{"n_experts": 80, "experts_per_token": 6, "d_shared_expert": 192, "routed_scale": 2.45, "vocab_size": 14747, "norm_eps": 1e-05, "positions": "rope", "rope_fraction": 1.0, "qk_norm": false, "tie_word_embeddings": false, "init_std_qkv": 0.0239, "init_std_o": 0.0239, "init_std_up": 0.0239, "beta1": 0.9, "max_seq_len": 512}
Below are experts of layer 5 (counted from 0) of a mixture-of-experts language model. Rows are named router (the router's row for the expert), gate (a neuron's input weights, with its number), up (a neuron's input weights, with its number) and show model dimensions 0-159. Each number is 200 + 20 x the weight over its row's rms, rounded and kept within 0 to 999.
After each expert's rows: a language model's description of what the expert responds to; "comes after" lists some tokens at least twice as common just before its tokens as in all text. This comes from a sample of Wikipedia text that the model never trained on. Tokens count by the router's weight.

# expert 22
router,180,196,218,192,184,196,216,219,193,208,176,190,205,188,213,201,192,227,180,162,198,197,195,258,191,191,178,220,208,197,202,196,198,230,222,195,208,195,190,174,187,202,164,193,175,211,195,188,184,217,215,206,203,152,202,243,195,231,188,208,202,191,182,247,188,198,175,210,164,210,196,205,181,159,171,194,227,188,204,211,211,223,200,172,217,191,210,205,152,225,185,135,181,196,223,196,203,199,192,196,192,206,188,211,225,193,198,226,206,225,241,189,197,186,187,224,206,217,175,195,247,197,200,176,200,230,220,210,185,191,167,198,184,175,211,210,171,172,195,173,200,197,228,229,185,207,177,173,179,180,196,205,251,202,176,149,183,169,189,216
gate0,214,193,233,201,210,223,220,178,184,200,185,182,201,219,201,189,188,203,202,186,159,185,216,193,203,170,217,190,210,216,182,218,197,204,212,244,199,201,195,204,187,212,212,216,215,203,207,153,188,201,178,206,191,178,187,234,178,197,207,172,197,188,209,190,175,202,189,211,221,166,163,192,189,171,178,217,240,184,231,235,180,188,225,192,203,214,202,160,196,223,201,171,202,201,185,206,174,182,207,192,196,211,212,180,177,188,201,222,195,217,211,241,180,167,197,236,157,192,201,212,200,204,186,172,181,200,199,209,167,190,190,202,185,182,174,213,180,204,197,155,215,211,203,253,190,225,187,177,179,206,212,191,228,195,226,172,193,209,199,190
up0,209,199,185,180,149,205,212,200,218,184,228,221,168,170,214,179,190,200,199,211,188,214,192,206,216,171,171,194,218,211,205,201,197,199,188,173,214,185,217,201,208,187,203,187,215,190,215,232,172,203,172,209,177,219,217,222,214,221,213,214,200,259,176,207,212,225,201,201,199,224,247,222,213,232,203,218,186,205,148,213,230,212,209,212,208,175,210,220,238,194,215,222,218,216,210,203,190,229,214,240,218,197,188,214,196,200,216,158,207,221,193,199,224,244,210,206,238,226,223,175,204,197,184,225,173,177,197,191,230,200,199,198,205,200,203,198,199,213,223,228,206,203,186,189,185,179,187,213,236,147,172,206,173,197,176,215,221,173,199,208
It responds to: Infobox and table field words
comes after: " the", "|", " |\n", " (", " an", " S"

# expert 10
router,191,185,220,219,182,212,177,200,186,222,217,188,213,209,198,220,200,201,193,205,203,206,194,226,206,183,211,234,177,209,216,217,240,220,179,189,203,165,204,167,206,184,195,163,204,217,203,199,185,205,193,206,184,167,193,221,172,219,189,205,216,222,224,206,189,207,187,235,220,217,196,211,245,182,175,210,225,200,218,214,208,188,193,233,213,196,240,200,179,214,165,178,177,210,203,221,190,212,211,182,226,207,201,175,234,211,164,206,233,229,216,175,205,197,222,221,204,182,203,174,222,233,173,178,167,204,184,202,172,186,176,181,235,199,212,170,218,182,233,207,188,188,185,222,209,167,185,158,195,188,183,224,222,198,194,183,156,155,205,212
gate0,218,218,213,222,227,213,206,185,201,197,183,178,228,233,187,186,205,181,214,197,212,180,199,223,194,189,233,194,201,223,186,203,185,237,196,178,181,187,184,195,188,233,214,208,208,183,234,226,162,193,187,197,202,204,220,219,214,202,224,230,190,206,236,179,200,195,182,183,191,178,200,218,245,223,141,204,223,197,203,193,183,191,162,145,197,204,177,203,190,180,189,216,179,203,179,192,199,195,187,192,190,188,164,213,216,234,188,212,182,198,198,204,166,188,205,197,212,190,190,176,202,241,207,191,205,213,208,171,173,225,201,163,186,181,200,163,179,205,182,208,191,181,220,162,184,165,204,192,213,169,234,204,182,199,202,215,202,259,173,192
up0,159,214,159,207,210,219,176,205,203,221,201,215,181,228,209,188,206,222,221,186,180,190,172,168,217,255,197,192,194,179,188,201,199,175,189,210,224,226,176,206,235,205,201,187,223,209,184,201,289,188,206,186,197,204,200,203,200,191,179,189,191,197,191,189,224,211,201,216,201,213,222,180,170,197,236,182,189,215,160,194,191,226,226,225,206,194,181,175,196,218,210,179,229,228,226,194,159,170,205,167,204,225,202,200,198,209,173,225,221,227,212,213,213,215,215,191,188,242,213,217,236,199,194,177,231,193,190,185,214,206,203,221,188,234,201,218,221,220,219,175,184,243,190,199,211,185,207,196,214,232,181,223,192,186,206,168,194,212,172,181
It responds to: Digits in numeric data
comes after: " ", "201", "199", "200", "–", "."

# expert 14
router,187,180,215,206,188,177,206,209,177,238,208,229,223,198,226,214,192,223,179,171,194,219,204,200,182,179,161,204,195,228,193,207,204,197,181,177,201,208,198,204,167,188,218,197,201,194,210,173,195,225,175,228,233,169,152,214,186,219,183,211,212,198,191,182,217,196,215,201,173,213,223,181,204,200,191,220,225,174,235,171,224,210,180,196,206,216,206,193,191,228,199,148,164,196,186,214,206,241,169,192,245,211,190,187,234,226,199,231,212,207,231,183,176,199,220,212,207,206,187,162,232,200,222,155,176,205,202,191,233,196,166,199,173,165,231,218,209,186,216,194,167,215,217,226,201,184,180,189,164,162,245,192,208,203,205,190,177,189,182,203
gate0,203,187,203,202,216,224,202,200,162,226,205,191,207,211,216,190,209,220,217,196,193,201,176,179,226,232,229,216,245,189,184,215,190,196,179,172,196,218,154,179,200,212,211,190,186,205,237,214,205,226,208,217,200,183,214,163,196,194,232,224,193,200,208,184,213,165,209,229,178,210,208,219,204,183,177,229,221,240,205,200,210,199,199,209,188,185,218,211,222,186,200,178,220,177,196,221,203,222,193,175,250,174,202,220,190,187,172,217,225,186,205,177,186,199,231,236,172,212,203,221,221,200,220,188,166,207,224,216,172,160,173,219,184,204,213,210,224,184,205,180,209,235,225,202,205,172,171,201,184,212,149,176,205,214,198,183,174,209,191,182
up0,208,163,210,183,215,196,219,197,177,230,185,179,212,191,227,202,210,199,228,210,169,210,187,204,209,212,219,209,213,200,179,209,204,202,170,162,199,198,196,187,202,165,219,185,213,182,224,196,212,236,202,241,226,207,220,140,213,204,227,230,183,198,193,182,229,196,217,210,197,187,184,234,212,184,190,215,247,202,194,213,203,206,198,198,214,217,212,241,222,195,210,155,208,180,198,227,208,208,178,164,220,175,205,229,198,219,201,201,221,185,205,204,213,206,237,200,172,226,229,194,212,226,227,170,187,171,194,202,204,184,185,206,182,180,207,212,205,193,202,196,171,246,254,203,216,209,141,231,184,196,195,177,173,178,198,186,191,195,192,173
It responds to: Descriptive words, infobox fields
comes after: "-", " was", "|", " |\n", "\n\n", "\n"

# expert 35
router,171,189,203,237,211,202,173,207,148,203,187,193,229,198,196,218,176,220,164,200,221,199,218,217,219,206,178,240,216,196,226,178,173,208,218,233,207,197,194,182,184,234,183,205,201,186,188,244,208,204,241,221,180,164,198,223,178,219,192,199,205,198,224,214,219,208,172,210,169,194,190,223,190,190,202,222,245,191,222,170,219,209,208,182,208,190,247,190,164,230,167,180,179,198,199,196,182,218,197,209,221,227,185,206,222,207,184,242,214,246,213,175,194,215,203,228,171,196,176,207,213,210,194,213,184,210,205,201,179,151,168,209,198,229,219,193,198,217,211,178,198,234,184,241,218,205,178,170,205,188,204,181,222,198,194,183,191,179,181,210
gate1,198,214,211,186,231,207,163,199,190,207,208,200,218,231,200,233,175,191,184,207,223,210,200,202,187,187,136,191,195,228,170,195,184,178,226,184,186,209,181,166,192,205,192,174,222,213,230,212,181,206,216,218,201,206,215,184,174,199,200,197,218,181,219,195,221,194,188,210,237,214,162,229,223,155,218,195,226,203,208,208,217,230,188,177,198,199,187,218,192,180,230,186,203,156,202,196,159,161,206,191,167,178,180,200,219,225,207,245,210,227,200,211,205,225,193,190,188,190,194,224,218,188,168,210,207,195,228,175,243,207,221,206,208,178,154,193,205,208,186,193,207,231,214,229,199,220,213,201,227,201,160,185,213,214,195,191,196,180,166,208
up1,207,196,205,203,173,189,244,190,228,196,202,192,225,172,216,174,223,222,231,205,175,174,181,185,181,209,238,207,194,174,183,182,241,224,220,214,212,175,237,218,189,208,203,208,193,191,163,193,215,203,164,173,190,182,195,223,208,197,195,224,159,225,191,223,188,202,197,195,165,188,227,172,181,213,155,191,168,179,217,203,171,181,232,194,192,198,211,208,186,231,178,197,193,247,195,204,220,203,196,193,195,199,210,160,182,153,221,192,198,184,195,228,215,178,228,173,206,189,228,197,178,230,223,202,174,197,185,191,161,178,190,203,197,214,218,229,218,180,208,226,198,168,198,187,224,219,180,189,147,196,213,233,150,208,182,202,199,199,254,197
It responds to: Mid-phrase nouns and word ends
comes after: " the", " S", " a", " R", " No", " United"

# expert 29
router,207,171,209,222,183,200,202,218,210,222,210,189,190,192,217,207,216,207,200,177,138,216,184,216,181,140,197,221,200,230,186,204,206,188,202,171,219,182,230,173,180,192,214,175,197,186,192,215,201,234,194,206,176,182,210,204,212,222,208,200,210,202,210,193,228,213,220,204,207,205,207,227,222,210,176,217,245,187,203,192,208,175,204,184,230,211,220,197,203,213,187,127,198,224,164,207,193,215,189,208,201,232,193,197,205,246,193,245,183,245,192,195,185,192,219,222,194,224,199,211,207,206,188,170,192,198,190,203,184,170,178,170,194,156,220,195,221,187,194,198,197,218,216,213,218,142,166,211,172,217,196,202,210,191,162,205,191,162,205,200
gate0,203,212,207,183,194,191,192,214,194,200,186,222,193,176,194,179,156,203,202,192,157,209,208,180,217,201,188,205,183,208,178,236,185,190,206,200,198,216,220,204,226,224,196,175,189,179,199,180,189,203,185,182,215,176,197,189,190,196,196,229,216,231,258,209,220,196,201,197,208,207,223,209,187,190,218,194,203,178,179,218,204,193,200,231,177,196,200,184,182,227,159,207,202,170,170,194,242,203,177,213,191,199,155,223,178,183,198,190,199,168,170,199,177,160,200,230,168,183,193,198,186,180,196,191,213,199,222,201,199,203,175,205,181,195,226,195,220,230,200,183,238,208,223,190,202,182,198,203,155,192,220,213,190,201,205,204,221,177,200,202
up0,210,210,179,204,212,171,208,168,229,192,201,195,182,208,208,194,180,215,221,200,156,181,175,158,217,166,203,208,218,211,180,235,183,173,188,209,197,206,239,196,205,211,193,153,181,164,198,193,223,204,195,190,204,176,214,202,219,193,194,212,216,230,249,188,204,185,216,211,217,188,234,193,197,227,231,172,205,167,219,230,163,192,189,216,188,206,178,175,216,243,196,192,212,193,145,172,217,195,182,193,212,200,170,210,185,228,180,203,206,193,188,193,194,187,184,217,173,196,209,215,192,212,208,195,211,195,212,214,218,185,194,183,187,165,217,226,236,256,201,197,183,151,224,187,207,194,203,230,163,186,208,210,180,180,211,213,260,170,205,191
It responds to: Infobox list markers
comes after: "-", "\n", ":", "\n\n", "′", ")\n"

# expert 12
router,216,172,216,207,169,175,206,223,195,223,194,204,218,189,220,209,228,238,172,232,180,204,241,213,186,164,176,216,188,204,182,187,247,189,217,187,181,200,229,193,206,183,189,234,201,200,195,192,192,249,166,217,148,206,199,201,195,241,192,231,218,195,212,232,197,226,192,200,205,216,200,227,221,196,205,223,207,196,246,185,208,188,190,187,209,220,229,182,202,189,178,149,143,189,177,206,207,194,197,214,199,241,192,214,210,194,200,230,223,204,231,167,169,204,194,173,203,189,210,191,211,185,185,199,209,211,176,205,212,189,185,215,237,168,216,212,216,154,175,207,199,213,249,240,192,216,185,171,171,221,206,214,259,176,191,169,174,171,231,209
gate0,201,172,193,239,189,200,205,208,179,234,205,196,221,197,207,183,155,235,195,182,137,172,195,200,184,187,214,190,202,206,246,194,160,195,200,209,196,212,162,200,214,221,209,207,197,213,182,195,189,189,209,189,157,202,190,203,212,189,201,201,241,195,188,220,246,188,183,192,214,222,205,200,201,230,177,231,223,207,230,165,167,214,185,222,192,227,198,197,209,206,215,191,219,208,211,187,187,191,221,224,192,207,212,143,231,215,175,227,198,203,208,175,223,188,207,191,217,169,215,213,209,176,206,188,200,175,191,244,211,186,161,201,192,211,203,187,216,181,208,203,212,212,201,162,212,209,206,208,187,225,199,192,222,214,222,193,181,177,153,212
up0,215,175,182,213,213,201,197,219,183,204,215,231,220,180,215,201,192,248,199,215,175,190,195,196,194,190,195,198,197,218,223,194,185,185,162,204,194,209,157,182,243,204,241,186,222,201,178,203,157,205,187,198,197,230,203,187,223,161,198,201,219,219,194,226,217,221,183,189,203,214,187,174,157,221,196,218,215,226,196,191,197,191,198,241,164,209,205,184,214,196,231,195,230,186,223,180,194,188,182,248,191,200,217,184,212,183,171,212,191,188,211,208,233,203,191,180,213,182,182,186,190,190,176,197,216,167,183,251,219,203,158,206,207,203,185,168,202,178,213,201,228,204,198,168,169,226,225,195,184,216,214,186,237,199,222,173,185,161,159,202
It responds to: Year prefixes
comes after: " ", " B", " (", " C", "–", " b"

# expert 3
router,172,167,218,224,167,183,204,197,203,196,211,209,208,199,222,216,204,183,186,187,206,194,204,195,203,194,214,223,188,200,195,231,222,199,211,210,205,174,215,148,192,183,185,145,181,193,188,199,180,204,196,214,185,160,193,196,155,234,178,231,184,216,227,209,179,216,199,200,212,218,204,223,229,177,207,219,195,187,237,218,197,207,204,227,223,202,227,215,168,211,187,187,167,220,197,222,194,199,202,212,208,220,214,164,215,209,191,201,198,225,202,196,199,216,196,206,198,192,199,174,207,218,189,207,209,184,197,201,205,174,180,206,225,173,211,177,191,181,215,205,171,184,206,204,204,190,196,188,173,186,227,203,211,197,195,193,178,173,208,231
gate0,177,159,185,196,170,233,211,194,184,210,187,179,177,200,195,194,217,208,209,194,172,195,204,192,214,207,155,165,200,194,180,219,214,251,233,194,237,212,206,190,194,175,211,203,211,200,182,168,206,219,202,182,236,194,176,198,173,258,181,207,215,200,185,199,193,176,195,212,228,194,188,198,205,176,224,192,212,252,197,212,175,220,198,236,168,194,227,187,188,210,170,175,191,170,205,215,221,221,209,237,207,184,209,172,198,173,200,178,183,223,179,185,200,186,226,219,232,206,207,218,194,193,185,201,225,214,209,249,175,169,207,185,204,183,209,228,205,210,215,230,172,224,191,188,194,194,203,195,183,157,201,194,237,205,212,211,231,206,177,210
up0,213,234,205,195,211,177,221,195,207,200,218,186,217,196,159,182,194,196,206,208,212,212,175,223,202,202,241,229,183,212,223,179,169,173,189,230,157,194,180,208,210,236,201,192,200,202,209,205,206,215,189,229,193,186,217,211,211,196,200,204,178,209,249,230,198,220,200,186,194,203,204,192,174,231,196,190,173,165,197,186,199,200,171,157,210,217,170,211,168,195,240,187,183,218,132,185,185,207,190,176,154,203,187,241,187,222,252,200,216,197,214,230,183,217,172,185,209,165,201,189,186,210,228,217,217,192,214,178,212,226,204,174,180,171,184,197,189,213,219,187,212,182,213,192,201,197,196,209,204,202,196,230,191,192,173,177,188,198,215,163
It responds to: Digits in numbers
comes after: " ", "201", "200", "199", ".", "–"

# expert 19
router,169,181,209,180,153,190,188,219,196,230,208,216,213,189,211,199,208,227,185,214,189,207,198,222,177,166,187,198,205,213,212,195,213,225,202,151,203,169,203,196,202,211,202,216,182,195,201,195,179,212,207,242,190,200,196,218,199,244,189,222,197,207,179,205,211,198,215,209,202,221,193,217,220,179,156,221,217,152,188,232,214,225,185,194,202,189,228,204,181,197,194,159,182,193,188,191,188,210,179,210,192,200,189,206,217,245,211,193,214,227,206,199,171,183,211,219,235,178,214,178,252,214,186,200,177,202,210,194,169,213,194,180,214,158,197,210,224,162,222,217,203,199,252,221,197,186,190,173,189,179,229,198,209,181,176,183,172,163,204,208
gate0,241,152,203,195,162,195,198,187,224,215,210,208,211,200,185,174,196,170,224,189,201,181,181,225,214,231,225,221,217,206,224,239,197,192,234,196,176,226,232,195,227,231,234,174,224,201,182,173,188,201,224,160,176,210,176,218,198,207,172,235,176,220,206,252,184,185,220,188,217,219,217,240,224,228,185,221,233,252,200,194,225,238,230,190,217,211,202,183,186,216,153,190,208,198,187,173,204,200,200,207,177,195,195,186,178,185,199,174,201,203,181,216,189,202,190,177,236,183,213,214,181,194,219,199,203,200,213,192,216,208,218,234,211,172,180,188,173,204,165,214,186,153,220,185,179,225,187,201,191,199,205,204,220,211,184,194,179,201,224,213
up0,212,199,191,209,192,213,162,187,206,217,165,186,203,176,191,201,243,199,197,195,193,224,166,216,179,185,167,241,188,201,213,212,247,206,198,196,176,232,233,193,196,239,197,172,185,194,214,221,191,227,219,189,183,192,179,207,192,219,220,202,185,207,239,216,199,188,184,199,221,192,200,248,215,194,208,212,230,212,247,206,202,157,185,196,237,197,205,184,210,221,168,175,182,211,186,172,175,186,198,188,210,209,186,217,167,182,213,198,199,192,221,208,191,169,177,211,233,199,213,231,189,204,197,194,198,199,233,230,199,190,185,183,244,168,207,196,168,186,204,217,196,221,192,202,212,192,183,167,200,186,237,190,213,202,191,154,194,196,224,205
It responds to: Sentence-start subjects
comes after: ".", " (", " is", ".\n\n", "-", ","

# expert 17
router,187,196,191,182,169,190,191,201,189,202,178,193,177,218,204,194,203,220,164,231,190,208,233,208,195,192,201,216,178,218,197,202,203,178,211,212,215,217,206,168,194,211,182,200,210,197,186,224,232,235,230,219,167,169,218,220,174,231,190,188,196,210,207,210,218,231,195,203,209,182,224,199,217,204,206,224,207,180,226,215,220,201,208,192,231,206,194,210,201,213,175,133,175,217,158,225,199,216,215,201,197,247,192,194,230,221,192,221,219,244,230,193,213,227,217,232,219,175,207,205,211,181,201,169,208,228,205,198,209,179,210,187,177,201,205,190,223,202,195,171,226,199,203,217,259,173,167,197,170,217,180,215,195,232,188,208,167,176,204,215
gate0,197,205,185,189,134,186,199,197,182,220,198,172,197,238,170,208,192,198,175,191,194,210,192,219,161,203,212,213,180,175,206,191,175,222,224,172,207,177,200,195,211,217,189,184,172,189,217,189,201,192,173,221,250,179,198,201,187,221,192,171,205,190,166,213,198,200,183,190,214,162,243,200,199,231,197,216,189,191,178,204,212,200,188,174,184,167,181,224,196,213,215,154,193,180,207,188,199,205,228,198,226,166,185,191,205,230,213,242,206,221,200,223,225,230,221,235,201,173,214,175,208,221,196,178,200,209,173,219,216,207,192,210,177,186,222,183,220,209,186,229,221,219,203,224,222,211,212,230,167,175,166,172,221,229,226,210,183,200,197,197
up0,211,219,189,175,162,187,181,187,204,187,177,193,200,230,189,199,170,201,162,183,172,220,183,213,188,229,193,204,164,187,197,212,205,206,214,192,189,206,208,165,214,187,193,162,152,213,187,209,206,193,199,226,230,174,185,195,206,193,172,200,199,156,198,213,186,187,211,175,195,179,216,211,176,245,192,218,179,211,197,194,208,204,234,182,157,173,187,212,196,214,210,184,204,187,207,235,219,201,203,169,187,210,190,199,209,227,198,224,202,232,196,206,218,209,185,239,217,183,202,190,208,218,201,193,228,235,175,184,218,229,168,206,171,211,216,142,212,192,196,188,209,203,183,189,203,187,217,244,185,204,185,175,211,236,231,197,205,197,170,192
It responds to: Digits in coordinates, dates
comes after: " ", ".", "°", "′", " (", "–"

# expert 57
router,163,173,202,204,187,196,158,200,161,209,181,202,172,221,220,218,231,197,218,194,187,185,214,221,204,193,193,227,185,212,186,214,202,214,210,205,220,186,173,176,171,216,194,194,221,184,196,218,224,237,174,207,184,185,188,201,187,242,197,221,193,225,223,198,217,198,204,231,184,222,189,212,218,180,224,212,193,177,217,222,229,231,182,233,189,207,236,211,193,223,188,183,205,198,220,182,157,213,166,194,208,215,216,228,201,204,167,222,202,206,239,215,191,172,194,208,207,172,190,196,230,197,203,186,208,234,195,191,169,151,185,164,209,233,210,221,226,213,211,184,224,222,209,198,213,173,146,165,211,210,224,174,228,213,175,164,191,177,197,212
gate0,215,186,219,208,217,165,176,199,158,190,210,225,201,223,187,163,212,181,188,200,170,232,181,186,212,140,206,214,212,212,218,194,207,202,207,194,220,196,202,198,208,202,211,198,183,184,190,207,175,208,199,191,204,200,196,203,212,213,213,220,181,244,252,192,220,169,226,197,191,192,191,249,190,148,216,209,195,199,207,214,225,181,198,242,173,192,218,212,196,226,197,175,184,177,236,231,204,214,179,224,200,218,172,189,224,194,222,231,172,213,225,213,151,173,212,217,225,189,209,178,214,205,222,189,208,212,205,184,177,194,187,189,218,191,207,242,173,216,203,207,219,211,216,187,221,213,203,229,174,206,206,204,186,235,176,170,208,188,207,197
up0,217,190,223,201,199,171,167,209,156,218,197,216,192,227,208,197,212,167,186,189,169,197,166,201,208,177,207,211,189,205,214,216,196,220,201,202,202,217,205,190,231,177,191,181,203,200,196,171,177,208,169,201,222,199,196,204,217,209,197,215,178,234,214,183,252,185,212,234,183,168,175,226,220,169,229,197,179,196,241,174,215,184,166,222,170,178,234,210,201,224,208,206,186,180,241,206,190,214,158,242,197,224,209,254,232,168,196,188,158,189,222,219,192,173,176,209,225,177,186,167,199,192,210,193,217,194,201,207,172,168,194,200,198,207,209,225,177,227,207,197,183,192,173,189,226,219,187,190,192,182,189,203,197,223,217,189,225,210,189,206
It responds to: Articles and determiners
comes after: " of", " in", ".", " as", " is", " on"

# expert 18
router,190,203,217,233,176,215,187,209,184,202,223,189,247,182,207,224,196,188,193,196,211,184,220,215,211,195,217,207,195,165,191,181,217,198,221,208,185,184,213,213,167,215,212,181,196,208,184,211,240,201,209,207,201,165,196,222,195,253,187,199,212,221,174,210,218,198,181,210,175,216,183,224,228,161,192,203,218,169,217,167,210,208,206,227,228,186,195,214,200,187,184,205,182,221,211,193,179,245,236,196,199,206,193,211,231,250,176,204,234,221,228,190,183,179,205,216,183,177,157,191,204,185,194,181,185,181,182,190,183,186,181,176,204,178,189,220,225,197,226,191,194,218,203,193,210,162,144,168,203,197,214,205,221,184,192,193,183,155,227,221
gate0,207,218,211,215,228,235,200,209,176,204,240,186,199,199,179,192,213,212,218,200,230,191,216,188,225,143,198,208,216,182,176,197,193,182,187,181,189,188,206,208,173,250,240,190,175,204,193,217,231,200,197,160,202,174,202,184,158,234,210,187,191,199,233,200,194,169,209,189,163,180,201,203,218,191,224,194,202,232,134,197,200,230,209,197,203,228,185,211,207,228,169,193,219,202,180,162,194,232,267,164,198,202,218,182,239,202,203,230,163,178,233,211,211,242,211,220,205,222,198,210,176,238,231,190,201,176,203,202,158,173,188,204,199,214,211,213,217,214,144,202,188,226,208,210,206,168,150,173,177,224,186,197,189,172,180,193,187,204,230,181
up0,240,202,194,196,196,190,188,196,180,199,176,184,223,206,191,166,208,228,196,200,177,216,205,210,223,179,172,181,174,231,206,185,240,216,204,219,181,244,217,182,210,179,208,184,199,218,208,188,207,185,198,208,196,190,215,170,182,207,226,197,195,177,227,157,196,196,241,173,188,219,177,223,209,219,207,167,184,215,212,195,177,183,174,210,217,209,222,201,118,201,173,194,182,209,151,209,232,221,230,192,199,189,208,193,192,177,187,196,195,191,209,210,192,206,246,193,186,187,214,213,208,225,220,185,240,220,186,172,168,207,198,192,221,219,219,195,229,196,192,182,195,149,219,201,185,207,201,216,196,196,192,192,189,231,181,232,175,215,213,188
It responds to: Determiners and prepositions
comes after: " of", " in", " to", " for", " on", " with"

# expert 32
router,175,192,225,209,191,198,194,215,186,209,162,211,204,190,211,212,211,206,147,248,191,198,236,200,192,171,194,238,180,219,213,195,218,205,241,224,183,199,221,187,190,188,183,192,198,185,195,208,203,223,219,248,187,166,182,192,208,226,172,200,210,204,254,258,193,223,154,188,194,227,216,210,188,205,219,213,188,177,212,218,191,235,208,206,209,192,216,209,197,208,226,183,178,238,151,183,168,212,215,190,209,219,159,214,201,242,194,201,216,265,186,197,194,201,210,213,191,172,164,191,180,214,210,188,200,191,193,216,222,195,209,177,184,216,201,214,205,199,217,151,199,221,210,198,189,215,166,199,195,225,210,208,207,212,195,211,153,177,236,233
gate0,161,197,200,167,214,186,191,187,188,210,219,183,188,187,218,205,170,207,214,202,179,233,204,189,193,213,200,175,212,192,179,203,203,186,207,211,226,226,198,185,191,218,188,201,194,205,195,181,217,192,154,176,182,231,214,192,229,218,192,179,203,216,218,219,241,233,171,218,205,198,221,202,212,178,236,196,204,185,219,210,186,184,206,225,239,182,212,181,184,265,199,150,176,246,211,231,214,159,213,227,206,195,217,207,190,190,173,186,217,198,197,231,194,208,165,245,199,212,194,225,200,224,175,204,206,177,179,192,193,176,212,190,205,193,201,223,215,223,190,215,216,193,202,224,204,194,184,187,197,207,209,205,197,196,226,209,193,152,183,199
up0,216,205,194,209,226,217,209,209,198,167,212,218,193,199,207,157,194,208,174,237,209,267,210,203,217,175,178,195,206,174,208,215,205,195,225,235,211,190,213,191,216,199,170,208,200,207,207,174,204,216,166,214,196,227,159,175,201,251,175,193,207,172,179,224,213,203,152,209,210,211,202,175,230,226,222,159,175,205,203,214,174,220,216,189,190,178,219,190,195,212,206,202,177,204,193,209,219,182,216,233,203,205,219,224,204,207,159,202,200,235,194,196,162,215,192,204,200,209,160,185,178,214,215,205,213,207,220,181,194,182,209,189,188,195,150,226,155,195,209,205,206,186,209,217,151,227,191,171,188,217,193,248,205,204,230,202,179,200,205,210
It responds to: Numbers and quantities
comes after: " ", ",", ".", " (", " $", "0"

# expert 56
router,187,194,200,195,172,180,205,193,184,221,177,201,210,183,166,211,189,211,196,240,194,187,222,206,179,196,158,249,215,198,209,193,203,203,227,185,220,187,189,191,200,179,186,211,204,192,229,188,234,219,201,208,152,160,188,226,159,239,217,207,218,209,230,224,202,226,195,214,169,224,184,198,203,198,210,197,185,177,189,176,207,234,189,204,211,225,208,202,176,206,183,143,180,209,187,185,184,236,212,213,202,218,171,234,208,213,189,240,238,234,236,193,192,202,212,206,214,147,176,218,196,191,213,205,202,213,201,235,236,194,168,221,205,176,194,219,173,195,233,185,233,229,214,202,201,207,206,198,174,192,211,225,246,207,189,209,173,180,216,230
gate0,183,198,182,172,177,222,229,194,224,202,169,208,189,163,197,174,193,224,225,207,179,221,206,231,151,204,213,195,185,214,184,203,172,202,171,185,176,190,219,227,205,202,252,212,217,199,239,199,229,180,179,199,191,230,210,226,202,193,195,193,221,243,197,198,194,192,222,217,203,227,221,205,191,229,241,221,202,205,174,221,198,176,205,203,230,211,158,206,199,174,201,194,163,211,190,175,172,221,197,207,172,207,208,201,201,219,219,205,235,199,203,225,195,219,230,181,249,183,206,230,196,175,180,226,206,196,198,244,207,164,241,169,193,194,180,212,184,198,198,197,195,223,205,206,180,199,224,207,193,212,212,216,236,202,206,196,192,193,203,203
up0,215,197,167,184,153,219,204,196,207,240,249,178,198,203,197,213,189,265,226,210,224,215,240,215,192,186,239,204,187,211,173,220,194,211,180,188,204,210,210,188,205,235,262,168,227,209,174,210,201,183,197,198,197,192,204,210,222,191,196,213,191,209,160,187,176,186,188,207,186,207,204,170,226,227,213,215,214,204,219,203,188,207,186,220,194,194,174,184,208,186,187,184,188,205,178,183,207,218,210,194,191,186,185,205,202,236,203,192,239,169,206,225,199,218,199,223,205,181,217,209,217,196,183,197,162,202,172,217,186,218,226,185,215,185,209,204,200,199,179,190,225,223,199,207,175,178,200,191,201,215,180,216,221,207,220,190,196,190,140,206
It responds to: Table cells, numeric punctuation
comes after: "0", "1", "2", "3", "4", "8"